{
  "balance_loss": 0.00262,
  "router_noise": 0.05,
  "router_bias": true,
  "lr_router": 0.000523,
  "vocab_size": 32000,
  "grad_clip": 0.5,
  "batch_tokens": [65536, 131072, 262144],
  "seq_len": 1024
}
Below are experts of layer 3 (counted from 0) of a mixture-of-experts language model. Rows are named router (the router's row for the expert), gate (a neuron's input weights, with its number), up (a neuron's input weights, with its number) and show model dimensions 544-575. Each number is 128 + 24 x the weight over its row's rms, rounded and kept within 0 to 255. Numbers have three digits each.
After each expert's rows: "gets" lists some tokens that make up at least twice as much of what it gets as of all text. This comes from a sample of Wikipedia text that the model never trained on. Tokens count by the router's weight.

# expert 8
router:136148158090119147124142142147106113104119116137135101146137138130113107142097163133138126086108
gate0:164181179093164120141144127139109094124099116142126165162141078109137111142112101132082180118135
up0:085133107197140098174137145115120116135145170118173108123103112142113160130139111115155140118143
gate1:148129128140121092127131118110142156179103105109157107112107116161123111142087139123143072103117
up1:131156173112112136147125126120126137077159143146095156136198123105139130110134114142137123101168
gate2:124117117149115146091127127137166136124165166138128103119157078145116124183099130102102136108103
up2:169105103115133098149106125136145163112099076108111147138139130158120127142134111115127154095108
gate3:155169127126127155123137124139174111104133119129145154141110113130116121131115140163141121130172
up3:141136164137109103126143121127151151177118143107126099102079127108134169106127154116141126109148
gate4:146105097107108080169143165154160118131093119086138132103105139139116063181129057133094103120145
up4:129110133158139152102122097114100123145148098145130160140099147111145186106124169152122129139128
gate5:171097140126134127110097173140131160139110104137110054122134107115157124065139142103104136122146
up5:082167122154142164126136110134135099150138153127131166147137138143154148144107107131126124147119
gate6:121170138137145138129130105145133116151149114118126132136141106170120123146126167090124088130160
up6:123122141115158107128169118088156109118132104150143125135112122190142149150114139135127112164088
gate7:099112143101141134129139137115150103110139151096131089096174119123105099123161134102110116102121
up7:091121145100163156133138127121151097132124159069154093105156079113109126111144118112113117121152
gate8:152130115154122148171133131144127088144132132140091084129116129131168130172038134145132126155126
up8:074115152130110128096103116102136134111097076136171186135150096141099122106153120100119143135087
gate9:130122133145170145114165113106150120085098161137121130126085133106150085159117130133117098145079
up9:108120161120158153124126085113162085166126120165133124124131116107112119154139120133107108101135
gate10:135124105149131094144102133118125141144100161076096154129172145180134089166135143143097143117098
up10:124126175134129149128111145160134125119125135130144133141121113057152140104121091118129073122167
gate11:085124090115105137119129128112120138140087184144139081111096115156110137175100086137121084126096
up11:080142104123085112098141137128124131117090138143136084110095071174099167158107084115096085125072
gate12:082161177118131142138143134137088158086111132126151080122147124124086139143123141174149152080139
up12:071147170112131154132141135161121152100097112130129105118168141147090154172134146166137137097130
gate13:108148143107115135147134128170112107170117143103108107116074147111114137113060174136143157137153
up13:090147110151130150127106157091165120119134112150147175147085128183118093154150107125108111155095
gate14:090162106124134145142132148114113148120148104113117133131168130154127149104116115147132110125133
up14:165106129138126142127117115172148130147134130132129140132118107099143110153140146113125138122129
gets: ":", " of", "==", "=", " ==", " by"

# expert 19
router:149096150117142175094100156087118093148160107075126167143114134112147154148119115156090092150134
gate0:166160139163114127138152132117101094166122092095189086130115148142140124096177156144152119165131
up0:114133103134145142127136093144129144124140145122107087107123128143165131149133168128130151125097
gate1:111121165094130143102092136124124141142122109147127139117132109143138118134104093093124134110119
up1:131152137133098124134111146140135139125132146146121127150167121095152081127105122060101152144112
gate2:133115086109119181096101144110152186171122134131084120133110103128156099123119161110178135131100
up2:129150140106126125114095137142141142103092102113154116108095091138114107122106144096114130121085
gate3:108115086109132170124133113133150106169109100130144120111171110125127094134113158131116160117139
up3:133127167109121137155168179139149129147117141111096111116112127124180122172112084104125161126108
gate4:151118122111176158121152092121131156169151104142127112140155121152146084108142144134116113112131
up4:147147092128123094138100164148124131135135130066119116154121117154101090123134151128118134116140
gate5:122141126132105132143104131161115087137132170123102137114116133157143153136125142118125159114151
up5:155083103088159149120108138092157121170135155124113129137126151146138124133139159138093128125084
gate6:094128117157141119144136089104128147137167157149146106166083108161143106136127168142129113161134
up6:122160178108137132127146163101135106126079073121124121108152188133147171145150134086122179082127
gate7:116130147111125118163148104138162119111130093126134123148105096090142090126170105142132154080100
up7:109156150168128111081099187152162135141117088141102118131143156105129109096131131180145138147160
gate8:104137112165135156134143139107166136131164122124146176152154134116148165144142155105154077109102
up8:093135117171127168088115141133164128129165110114168144169142128108177147146099119110131105133111
gate9:130152105133151168112163124108163102176112130168151088178100124123147134089143092116128109124125
up9:120168110122170130160119107098140095135116108106128114122110111134164157133077131125125113135074
gate10:128117123122116090142137085111123116143117091107164142137133135137083108131119127121145133156116
up10:156135107159143121145125115149095121129161105118147146119084138131154131132143129108138188119148
gate11:117133156148118145127134108138139117106113085152120126114138131125140130127153140089126089126111
up11:119130135099139121150098128139101163091103173146118128113112182105148152137123102137109187121107
gate12:120118125094079129116121118141115120160127116137142105129121117161087139131103106164136091102156
up12:155114132161169139117156128099130151140149116094129137095105152132148172164113147101104099116133
gate13:114081116135114142090134150100146143136114085125084183115144127111169132142106119139118163147093
up13:102089129133131168098140141132148177111100095139091188140126109136142120147141147154161145129115
gate14:079109133097125144134104146168156082151190124091159150137124134138186079154135101106129103115131
up14:140152163132124096137111088094124169140116128142124109135158108139114113125135123152113174134168
gets: ",", "'", "a", " &", "o", "i"

# expert 11
router:118088119149089149151145144127150135126094110121148113105093126096099122146163161098145149119150
gate0:099141143126128149128136117174150131073175148132142162088117124077104110150102118124138128134082
up0:125131184128183081126122121128105115118143145150153131079126120120159133125116128127131125135111
gate1:137137132132125093119123073134117137090121130129153087115127092103148149144112111126091106120143
up1:126133107135136128151131164108130125140137062125142111138093134126139138113123151132129098121145
gate2:138086166167102142143101142100109124186119067109080134153097128112140135123117089152151128132088
up2:130153150124123133131182160176173140089135112196171134114108148115122108093140117114111152148112
gate3:136088141110118137120097095131094139109083131123174102148128109144151132136139157141122124109117
up3:144154118118124123119126153160168098147161106191124169106102123132102137116091117152142085166125
gate4:158112131109170165119094124120155098096112117156096109138085105126087162148177186127119195135134
up4:166126120118112122112147147134103111188142116118144099143180122127109106115133151125134112103120
gate5:075103148199149148139136153124120136083103177139139112108130144100139136109133142088133150163140
up5:089085169179142134150126139104113135063056123130118128084153130120171134098120111120137145133196
gate6:146128120134134124151127156123099137111173143106096106119135136122139128144110131151147158120137
up6:092121101108122157087135090146088100160158083114120126145168107140121141127136148104162100115155
gate7:105157097114105098126099149116127124146130194141141118127117108087153117100072140165086168118117
up7:093161114134114126138163113123104120136164143118103147125109129124146100140102106139091137155179
gate8:132151188125137125134140161133109091083149089095115124102117148169111152163087124179109130148112
up8:181106100135124111147147133159165159099134145196114111131127096141112117122132110106137115147145
gate9:139081103123093115121098159157102122120130184141120136128110118085131146106126163143124186127091
up9:101140143111103150128124129131184136115094139142121150114144108159111109141120172173094113153109
gate10:136162098119155150125120155128137095151158120141099139117128107127143161144109141116140139127131
up10:134104154088131090133152138089107097102116185118125105126148170123111104157153105111139094128124
gate11:113138127122136145136121154125124139169131145124148147142131143179147141119129149137120126125127
up11:103107110145139112126154090119087115108128127089104081142141092129108094138143142110145121105116
gate12:097112184122130124122142102137121148190103106146156132126123092104125135139146102115121133084112
up12:120127117143106105134144154125126130073077115112090124110144139101146127157130163102148165128116
gate13:145124105127122168118086143124143151165148113138109097094168128158121147141142135133112104132125
up13:108114106165080131102125141120082123139144142155146130119159145159125164122151120167095102133120
gate14:162106102138151118124077128116095129114108124057115082097133149089125132151118125106135145113101
up14:160076098151115145134114151096111105097085137118171139119123149131113078105116150105136145133121
gets: " ", " in", " a", " are", " A", " an"

# expert 6
router:162129093116100105158138136157130131107110121136152141092128135132120121130133102137136152127105
gate0:125128132090131121107154089149128116091125147130096161125160088126179119141098128143118191165096
up0:115165132096134162136091145103124120144146119159151143136145189101096126127152108099149055109119
gate1:113112149160127161115122135142121137106100121105112174148100118083098121153134151166111166159097
up1:099103134190131179114148109127138114066137079099156129133121123141130067166128158167146130163110
gate2:188129150109125123116106142124135138146164133134076156143095124119144109094118130114106085110116
up2:131152118150160088111137106143086099099122158155131118109139123175131123142129112109121115143149
gate3:094110132101140107117093138146128135138150148155140104113170103126113133127112105136155161134133
up3:133090143064145123134140135131127123109123114124121178096135149124158114127117104122132120128122
gate4:138111140105070102150140126123141121101141158156109150135139098137100095107115154131100155137137
up4:155128141099139146154137145149082115135107147120110146134148124124137159124162177108142116137143
gate5:119140148129111147117110133154133133158070173131135108116158163097121124113137148100134132116090
up5:135105118145167139139117126117138126101212120115132179142113118158118133118152100156136103125126
gate6:124108145098101133116136097134123164117088079097080144121143106150156112134126066094140092114087
up6:144122139112125123121139112162141149128114103092109153138138135108162123170139076082111147094138
gate7:157154139122117140120129139087112152101163142113132104116143149139088131122133113157139101140093
up7:119105124112141113126142118162154110170075131134127177133106109105145124129131142071126185145158
gate8:159114150084129135175127105128105098113106116164113147127137109144137114138125121120129142142090
up8:106206171129142151095119138100142182082084097138164088133154133090117159130110150160146139147193
gate9:117105100137120147116167134117163119161084114132110151140148114144127139130144160115149094127078
up9:112106107146141115128132157148085153103168179130120110152139171064119132125115119133121140134153
gate10:121145142139067086161083130168138138129112130102140148144166116136125151112107109125174137094148
up10:060163086167188144114166116124118083120100154163099100120127169141153111147104086148128134128110
gate11:126092121091098146111136126145105095107141129126120111142138148146153150125114120133135137113139
up11:163107117154132150132112132112120180160103118153145127132083117068140087142138113120115116131098
gate12:096121113123150164127153142090144112143129137128130133109171115074125121180135142124138146132119
up12:143131107119131119127134180076146123152155139135145123140167066104126116167126118096151159140140
gate13:173158141136125107120115097084158151143077119181097125160092126078123128143105188147152157142139
up13:139139111105132103123129092099157144137053104164112132122116142076130119141110140177162120178142
gate14:129162138097113131161115164081185132113130172132127123134130122103111140102155135113134140157123
up14:134084100158128117121135107185152124099121087115134109118129113104140109134100106130086084132114
gets: " |", ";", ":", " –", " -", "==="

# expert 17
router:132114169108129141146134113128150173107150084118123090143154114139119153113135129116136115089137
gate0:110121147140112116119143098114160149116115159121095125122107119129124121154108104130124084094132
up0:104099143117123134121140124163135112108101173114110139108101190107114141139133094055169128145095
gate1:146115176135160125132120125106144135108118127094123112151139123126159116119112129132097174106146
up1:089094107120125156127170164196166129142135146146112110090146107171171130107090135086140117149097
gate2:147154119136120147139103125156101120121145133169161125121134093102129083107158131170107153132164
up2:134141112125135185148111127159125137106120116142136122151116104101119080135175095164092136113167
gate3:150152103150085070099129150158159141111126124150154128135120105152153133120107124133111129131139
up3:104107139112162168161134103101133138163124076132130114115124107134163097134164189139167143116145
gate4:159139072138131142113104120098157150142100119114066127139112109099139146127125117147141116137149
up4:162143124120149127115102152097132153123124124111159122124189107133146130150087106095127109140182
gate5:089155150133110155119121142090114135088127129158097110070118151124112112106117145123149156139148
up5:132149104099155094131089150124101136130123165075132148164142079175160100136117126144124123093142
gate6:126072097083152129139106117114130149113114089143135104127147145102127124157162138044089109104143
up6:134184155166114135150167150119120118137144145136101163119121142136143123097104092199165112165118
gate7:119114171134164169154160102112146129088094106110151148166146166152139107120121131140138089109158
up7:142120126161121120158153154117124127121148108117117130120078131146125101138141158115189083126136
gate8:118147124145111122123122129137154141082153083107120117136152117127139164112110175126113114153088
up8:104156147142122069087087119115158157134131137100141084155117121161113137125112144145130109142115
gate9:209125133136083112125123111127137097088137114134092135130134116112165126117113146128151123134131
up9:167128133117120120132118118100121098082103089132108136120150118136142117141112127135123197115142
gate10:158123140137126120096094138164111104070146115097126135113115113115130137151117109189125179144105
up10:112128079131109133147129124105140127147078124153146099123117116080124169102145132125166127122159
gate11:113118128160116113132164133108131151050142103154130159133139116094126088157137152122139110155138
up11:069115123101129150116077130144125121158095175136136152116129114181122159125158095115159106110112
gate12:167126104083073149129116136166118106117137126129115132098139137129138123128093141094171129124131
up12:127125144129110158125173123157108101094124159115113150121094103132151127065119136134137117167115
gate13:125093156118101157148126111135179127143101154138108122128134125158140107113073141152114209116098
up13:161138159130135167146157109183157104141120077177147162120152115107147085133130123113114096129146
gate14:145114144117133114133141103119108117118135119102117131119150131175134116154131140107143120115091
up14:126189198123116117121091145115126156134142192143146149145115124074158125101113131147130132154151
gets: " the", " of", " to", " in", " The", " from"

# expert 0
router:077116111128084087108156119132113109062116090072105149083153130145132095119175174129108127091129
gate0:130110125139111150115127130140092108112124137138118121119119166170126123156141141118095103096126
up0:122083112153108137100112118109125134098125115100119117162123157134119115148168162151109080108116
gate1:101137163147113129125143134146181133135139107147110107117141176106103142148149113114129105121154
up1:128127114102119120090112114122092142133160106090127174141156126109119122116064120116155140153072
gate2:150161082137097139149089096088138126117135128140125126124128141129150122134139101139151107107120
up2:102155103067144128130106134123174078139153079180155138161089115107164178128118127088122115081119
gate3:126111141107135092124118168118159129108156132129141120124119147132099136162093150127082047104122
up3:105166159140124106139131143107108119138118115108105121125097136124132127161144142116079107106093
gate4:119141128123091161114105129136131157146112096148125156164123116133132125158154135137115132118132
up4:119139114102145143116134147100138144127119155123154142122122190110112113108160092081144197181149
gate5:161129147096128124101128097139115108125127159094157107085162113139185110145127117142156088109118
up5:117093135103154130095142115101112109100140110107154107099153139151136135156141116131143075141114
gate6:152101127118145110091121129172137139120152160172131148128060145109095138144132109115134129131142
up6:116175130155101113176129113140121134155116128140125106149160144156112128123116131127132125129127
gate7:098044140137123144164140181133148190126130152091137096127159166092140129170136106144106160102114
up7:098143127122099103135135167125166145128110140111121132129146115133131136103086135102121141120114
gate8:134132155164105132151125133108114086124121145178139065107114146090135112096142142093124100124134
up8:081112140119119117145136087066138123102112081167080117091146120092127146128146105134149139115117
gate9:112115129114099131094122090137131102172083117110136076142123133182105148155109155137138157122139
up9:127122122154118089153150160181154188135145188073119178147121118096166077108197132122144113120091
gate10:113138132149141150132123140147120114118139150105139121194077152125095133139113134090131128112129
up10:113108149097120115136122113110095153111111107139104096060155087126142141104168117170123128134107
gate11:154152125126124129150142090099134177128141162157124120138128126124171122146151082098129149127116
up11:131150125121150136131126130117147180123147186142135124141150107105170146138142124118150165142098
gate12:109129111135116130138115110127117127158115164145115123102126127145145136167131110164076062130146
up12:184119164108136131105136137099133123190133133118141125152106139126169123133197104087133193131100
gate13:129158120118103170137138164148124108126137149114154082134175094147138111165155148089168150105123
up13:114106120126135089130117097096112121142095132123131175113062150110127158107145131116118132159149
gate14:112117132115101083102152144146113159181157144107103148109140097172137093135123120148095175088132
up14:157129133130110168103127121134105141112073091128107176151094100155136127110183075055121133104151
gets: ".", "\n", ",", ":", ").", ".\""

# expert 10
router:164091126140113174148154136113155103137061125136157128118113113107128121151103119109126139169120
gate0:131133131131129110142134132150114120119129130161170148134145111101131154116150130107090114101116
up0:127111126122141116113180136161112151139126138131157159145126124124142122130147149088126127070122
gate1:096148144148148145131123132102131119142152128173156157096156159116122123119144119150098111085126
up1:128153119134101150148166147154113113108122101091155132132173120175116083140165099100122150120138
gate2:084137137142157146126121129145112144119117125104121159145133155105104109132105105118144161126120
up2:044144114129141161112146162165133126132119118102140153165107155098118144094082078119100145143131
gate3:136138162160156092117148092123142124137133168149112086123142136176162133135115123108123056159106
up3:091142137138126112123161088125119090157141150110126098122119112133151137152128098105109093137111
gate4:085132130133156109103114155171115150161115090146128117179151065098160110094118138084078111123114
up4:179130108150125132128147135084157061091117153177126125120097140147134138125126143173105145174186
gate5:124144088162107114106140142126138136142148136164155134148111055121138131138111120080108129115114
up5:150118125107094134121104130136113113138148109126106173120156152131131107121098150122129150114140
gate6:144127130164125128121119166141138114119146140163161134118139143136097097129129138104169126115151
up6:040104103099107110144113116103094154161110151101147122114147118121146128135099121106135143112138
gate7:084132142148092119125123093111129137120075111153130113118092088126136125140161162146133087106123
up7:076150171138074132109102112084189138141104128156097149123086105112162130149143147124137099117139
gate8:140140087137168110131112130138103142128169155133096091142118128090108128144102095130076119129095
up8:168124142080115141087112175129149138147091102073130123106081124108131132080112161157144113173097
gate9:159125153109116164117130139138130113131121131092144161160079133109120104094119106135130126103143
up9:154141156122142148132113134118136135152105119099151137161078135124141117077110123156124126093164
gate10:118109157087105137108136113128153138151072152143117139136136121150164106131103157131144115099126
up10:114126126128141094120110151108123115050151115112096145140128102086108193105114116117131132114125
gate11:098143151120096086125099169132112158121161159189106102113154138111129119163137136171126130148132
up11:129129134110098096132085158103138115134135102157124093128124121084081117123111130175112145142152
gate12:113124114123124128096110041129138166104135113080103137136148134124113113117083144119135156146088
up12:139123130093124137108108112158103165136110096112100109113160126136120076098082166142139164113115
gate13:114125148115172084152111147094107092141124096157112113122068184062116141135122142137107139191117
up13:117135128080137130117124157121148102128133117132117139149132099076124103103098143148157113124128
gate14:123136127117136138130115139124112177147121142071116086135108138124103109159153145083123164124128
up14:106177145123140127144136148080141104113109087135131124117163123135165117082147126099149134118094
gets: "|", "-", " |", "\n", "===", "=="

# expert 9
router:125134136115168103091096146150177148134130168088140151118130144106140114153138136099118101134134
gate0:116103056144130117130104156135116174115130081130146167145165116120118129149131134135082114143131
up0:099146151119143107134154124159160155168116127096121116115121113126097135121110142148135118134118
gate1:149100145123137137130120142151166128138118141109106136114154111125118139106142100153113121123128
up1:112108188153146144104122144138151155119164138153098143122109140126112138128140099116135131092144
gate2:116171096132118146106137122152151156130088125109116116146124107154090094163174120132134162144123
up2:127157148109146139149102123129167090154102143141138128137135101119165175097131112141142143109091
gate3:101100128129117102110099132140131119111105160108142130097157124156126140134107114093122174122131
up3:122116117137125123130085117128148141078096116124127132124132122130110133137125144149127145104113
gate4:110144164096145153144141138125143113180175118095129139120213077148103124129156109123139111129119
up4:140090161143140143141120134069138146112123121136147130140074106139112115136113166144126109073134
gate5:176120128112100111105090140109112120127145096146120128113138151082128116154138153146152169126131
up5:105104135120124113155163136120100096114118127092126133093117122134094110153112119108111117149134
gate6:160127160147146169135129078118153146165148112094161140135087132116151112117136118147136135172141
up6:093117145128146116128144118175149160138074165099117131110116109157078120139149135086151101069158
gate7:164144107121140092180090179108130134130141110145161119132150113140136161116105139120114083097094
up7:103116131119121141113141127133192151109138066090146135132132102148133084109116141167131117162137
gate8:177145171123089130150126112144146090138101130151135123096123112178150107149131149104124111118083
up8:144121160146133124130165120128112109117130154132114105116146123100150105145133125147099129142098
gate9:127137083128162114143169130117119134170101171119082081138133142139104148153107098068184182105129
up9:090145086125132090099089122080163087114087096119160106120119098148099098175100147099168122100130
gate10:154114148135109126156125156159126136115147110136127106110120132107105117128089133084092155109112
up10:126142143125128150114100097119099069110155092121090139168123112124159148110139110138153125154170
gate11:162088124130092076156171138123136135148173100142124150095144095141185119168128110111174110146111
up11:148133154101144130119176092083142121137152152107149098116116145122120166157172101150170134121125
gate12:074149134136133101102106116153106136110153119102125135128128178146138117162134094102109127132134
up12:144129131109140148106092136127096160155125153123119105107115142134125150119126174081134144112132
gate13:186152150089127130169125144157132122134134115144103141115119132122088110118151141151090112104142
up13:159156066140132154141143137141103089113108170142104100135144091135102111141143116131129177132138
gate14:123188125140131155136115155097104129143166119111158124127151125178126149138116113123138193137151
up14:097095134126154091110146124134135122153095140109121170124147164140088123093155116156124128168129
gets: "s", "d", "e", "t", "y", "n"

# expert 13
router:075135144136145164152136128123126184130135140160105103131127140096171087113114109109129165134135
gate0:157109128130154170113125071114168127133146148106151132119159130156091139149127123084104119139153
up0:112139117106174150075127103144143115105115133100128118138173100109109131121130104114158117109145
gate1:100085147189116103154149077069125150114137157093118130077144114169171137137072114129091129142108
up1:131132125027134156140115128122112136125121117133103128134094126140126109100157121127138146126096
gate2:127126164106130127125112098141136108122134127126097143104142122138106155108129120143088116110109
up2:126134100139139135114145115123108125122136132148127153125105135106106109115122108102082115133153
gate3:116126114135147132158124148126135120128091149126097143105088116152085121123120116134166076148154
up3:152186134107127127090162100136147115092152135100107096156120155104115155157118129127109164099125
gate4:135126152167126112128153117103093128103142102157114159157101133113156113134128130114083114174125
up4:135120173170116123140120122104115150136117106128124161156090109122146110120112132123116139144157
gate5:131140198136134152147162121157094148155146137128144128151106125147143101100093142134139131126125
up5:109096171145142141128150142110096085147137123111140147148123098181125077102123092121111150140110
gate6:131164128118112140122093139120139105095138144170112149095112079136125163148109116138140154167137
up6:159100160104160130098165121134123120159122104122138094184144127184081113111174141137097085145137
gate7:114150127104139131133134087066132123152059073107084143146114143116146112118129110115124104126136
up7:115103144102144133113126090083135146161081090082106165132084147126130115124148121128140128164129
gate8:108109126142121181116126123175143140090133114112113138141112156128156126114106125115160113147136
up8:161157111092148110129128119044141115169100150098104121126119143128156140152135158129143174092130
gate9:099137166134131130133104113107124147117153202159131074139133126156100120131122101120164107124111
up9:137150110129112125138114143160138123143142141139133179105126140102137131121125165109123138144119
gate10:159110139134095148098091093148115102144079176111130104103146135130137139090139186136142109168092
up10:106107116135116163145145114105127108083129102139125070067174137115115132111112168119137136144104
gate11:085144109143156126138087152120150172131139105133180137132107148152177137130108136147123102131130
up11:120092099178146141115103123149136175131138129168202151131160159167123172137122134122159182121121
gate12:142140127108133155152163133110136146168156090160087169133128134134110129144088147132143121113122
up12:131106123124132092123180115137162134147095117115119095079135137105112130172153135142123120121147
gate13:143154179144117107158115152133160196140126151104094163098124112116140097157126090139094129120145
up13:139121102134107129131127119140156106129103121100100104161150100085129143116126127135120147161103
gate14:139112112120119138122117117116158125087153132164178133105169136139054111138165144149149152124109
up14:119132102125128121147131137150112153166152140143070123148134085118161155118089160137168128122168
gets: " is", " was", ":", "born", " a", " /"

# expert 4
router:118091161165139115138143056169101147099077111125135159106122080141157161141090107131153168176111
gate0:147145148103153113115100148135121143079108086096145145146077084115114124148129124139126138107151
up0:164152136110140117130109136153140113106132093093104143140110131112118111140139136127173149116141
gate1:155124154110133105136105131133177125126097125119122110125146114154119082149091166186121171077162
up1:147140105117137130146132118149111150119133142128114157139110157106123148114176129120136105167095
gate2:135114096120160109112147127148107146134163112121155110119162123189132169117135147148107096113104
up2:168113121085169144118124111101151174147153103131124106137142114176117147130089167164138136091114
gate3:060154156106065098107137121123090154136111156126083147127142116149107119143113152162105161155107
up3:082157168101118117118160146136160127121128080117150133150139127119130133120131153125080098136107
gate4:138186107110104129107079105135125131119121161126096089105162120117156184130124140181154064132111
up4:162103132142121163129147135166150168174146092165130151171113171127122103119151138121136161073127
gate5:144128099115135150098109117126104107128111133113132130169128130116115107102159141081155133095126
up5:143170143135115099146140124131144133132153153138128136077117154128158128127103124154134119150119
gate6:138114129161102122092132147119118130130114136092132112140171121159117117104138103152147142155139
up6:111118154117130130153129121134146112106141147140135146138113113128137106152101147137129096095135
gate7:140124205108133173137091148120130143105204169120105107103160086131130112152094126146129142119138
up7:130097140139138153137128147136129107098135118125120072145140109111122055126145137110117129127111
gate8:150151138086127095116097126105084194133129091120119128143147094170131143108139089176111132169152
up8:085140103131139141101117134116084133131089101056130131135118106118109148128130142115143126122094
gate9:110123132125146071117099081114107162119189149135123084115131122107106121169154099100144120108129
up9:139115127137123175138140157135110103150067113147175146140175124166141121104123123147139121139111
gate10:124147115134112109126136104133128141131103113134136119138124121105148145145103166134111133142141
up10:157121132136119147126102144145141133136125126143137088118133107137127119142139104171143149157107
gate11:144109092082110130112109169139137117169102114148140171120128101112126129133115172094152117096097
up11:128145098088147123122118151108058101170056120143157131180121090152115116099132128112119192087087
gate12:135132108198124134138105136137122120186076105132117131124131110134117111157156140112177140114097
up12:114144140095144099128135120117079163047179111105132152145103143132143123127136110106129127154164
gate13:144119162120122158128138129149125092161146112155137121099128132105090100152130109146103132123134
up13:091151117148120147130150136152154136106109106133153142101101111091100135150117097100109132155124
gate14:071081130100105150143106128108149182203097119142148155103136135122095149128102117100177089131169
up14:062111129117118153123129097124152117173108110121119133114153097133091165150077086100152104105156
gets: "\n", " (", "-", ")", " =", "("

# expert 15
router:135125112155120147121095142115187149098131163140143123155142135131117129121152123108141114110155
gate0:153172129144159185131138154142150126109156154169082168140137140092108092145145146154107130167157
up0:116173119134136140111127125127159117156086139133097165171092176102131129111121153110130168108161
gate1:073076123114136152101126090077124129120139164137121115130152140102135096114091120133064162125116
up1:131104113109127145169140124137107158155111087137129163143090116163112107118120148183140152133139
gate2:151129151145112158119104159123084113141145140113085120131139112130110150119114169116192122113168
up2:131077144140097136110117191088170148127129153098112143143132127093047142131107162128123083115136
gate3:178151130118141108132149127133179121129128100056124164111086084133057146125119132123126134143107
up3:141136141116139097144146119119106115123092071200140124143141125096090131177116103144160126108122
gate4:153131123124137138128100158147141131104135130132157155141137127109133155122121176126140109121135
up4:157138151108139114143151138142143132111102145133133139125126121072148141091098102123150095115148
gate5:132136123132127156140132099145097081120090088118125121144133152129122121126169195101145140140137
up5:106107174127116146167094124153141095138096126143130102123156135092136132127171146119095143140143
gate6:109149105116120144129128144135175133106116161177153128131160105119136106143149188057139171108140
up6:118118099124114138125140121156165121141099144198182122131159130126122087137169137079149166123153
gate7:098125208096130093121155142156140136136150072093150116170140142136144094081130144167137085155143
up7:103135142131112148115127122124119135082103128124102131120126102128104139150120154170136118139143
gate8:131108158168144131155148160130101163136131159103156124135087158114147148149102086120172170146141
up8:122130142132108131131130151067113126163132114118129117138136134105161128158123122094172180108146
gate9:101124102098153139133151126132188086096126129145086098134135116147118195132108140152134112107159
up9:136141140113076143132108145162090150125160119135174175134097122119157060103125118142103156160138
gate10:114145133155191134113111157132113134149140144089137162136147101157139119123103116138148147125155
up10:173128112152108091095165137159101126113146120142141166155128130136157116111148140114131130128114
gate11:167119124097106139125118126150107119190137093136124139144130134158097122117159125098097132102120
up11:100119142091137119115098141182104156180116150130134126140161141121113146123127151120128135153144
gate12:153106147146130101129110149152121126153140137062140035118111118114120113136118138134146130104063
up12:116118088087168062130112122128077130133120120116151078149087125116169139147141142162113136118078
gate13:153060127140107099089103142125144143181116141107141138123136149156142161143162144063115173132147
up13:126113097105124137122119106090139138134135148113156148103130099107081145089122158100131100102113
gate14:120187137127159094122133154140088125136153140140143087136106150135097137120126136109141143116164
up14:095142163166134062086128141143081122105165118164124098100127129109146175121109123133112145154128
gets: " in", " the", " for", " on", " with", " at"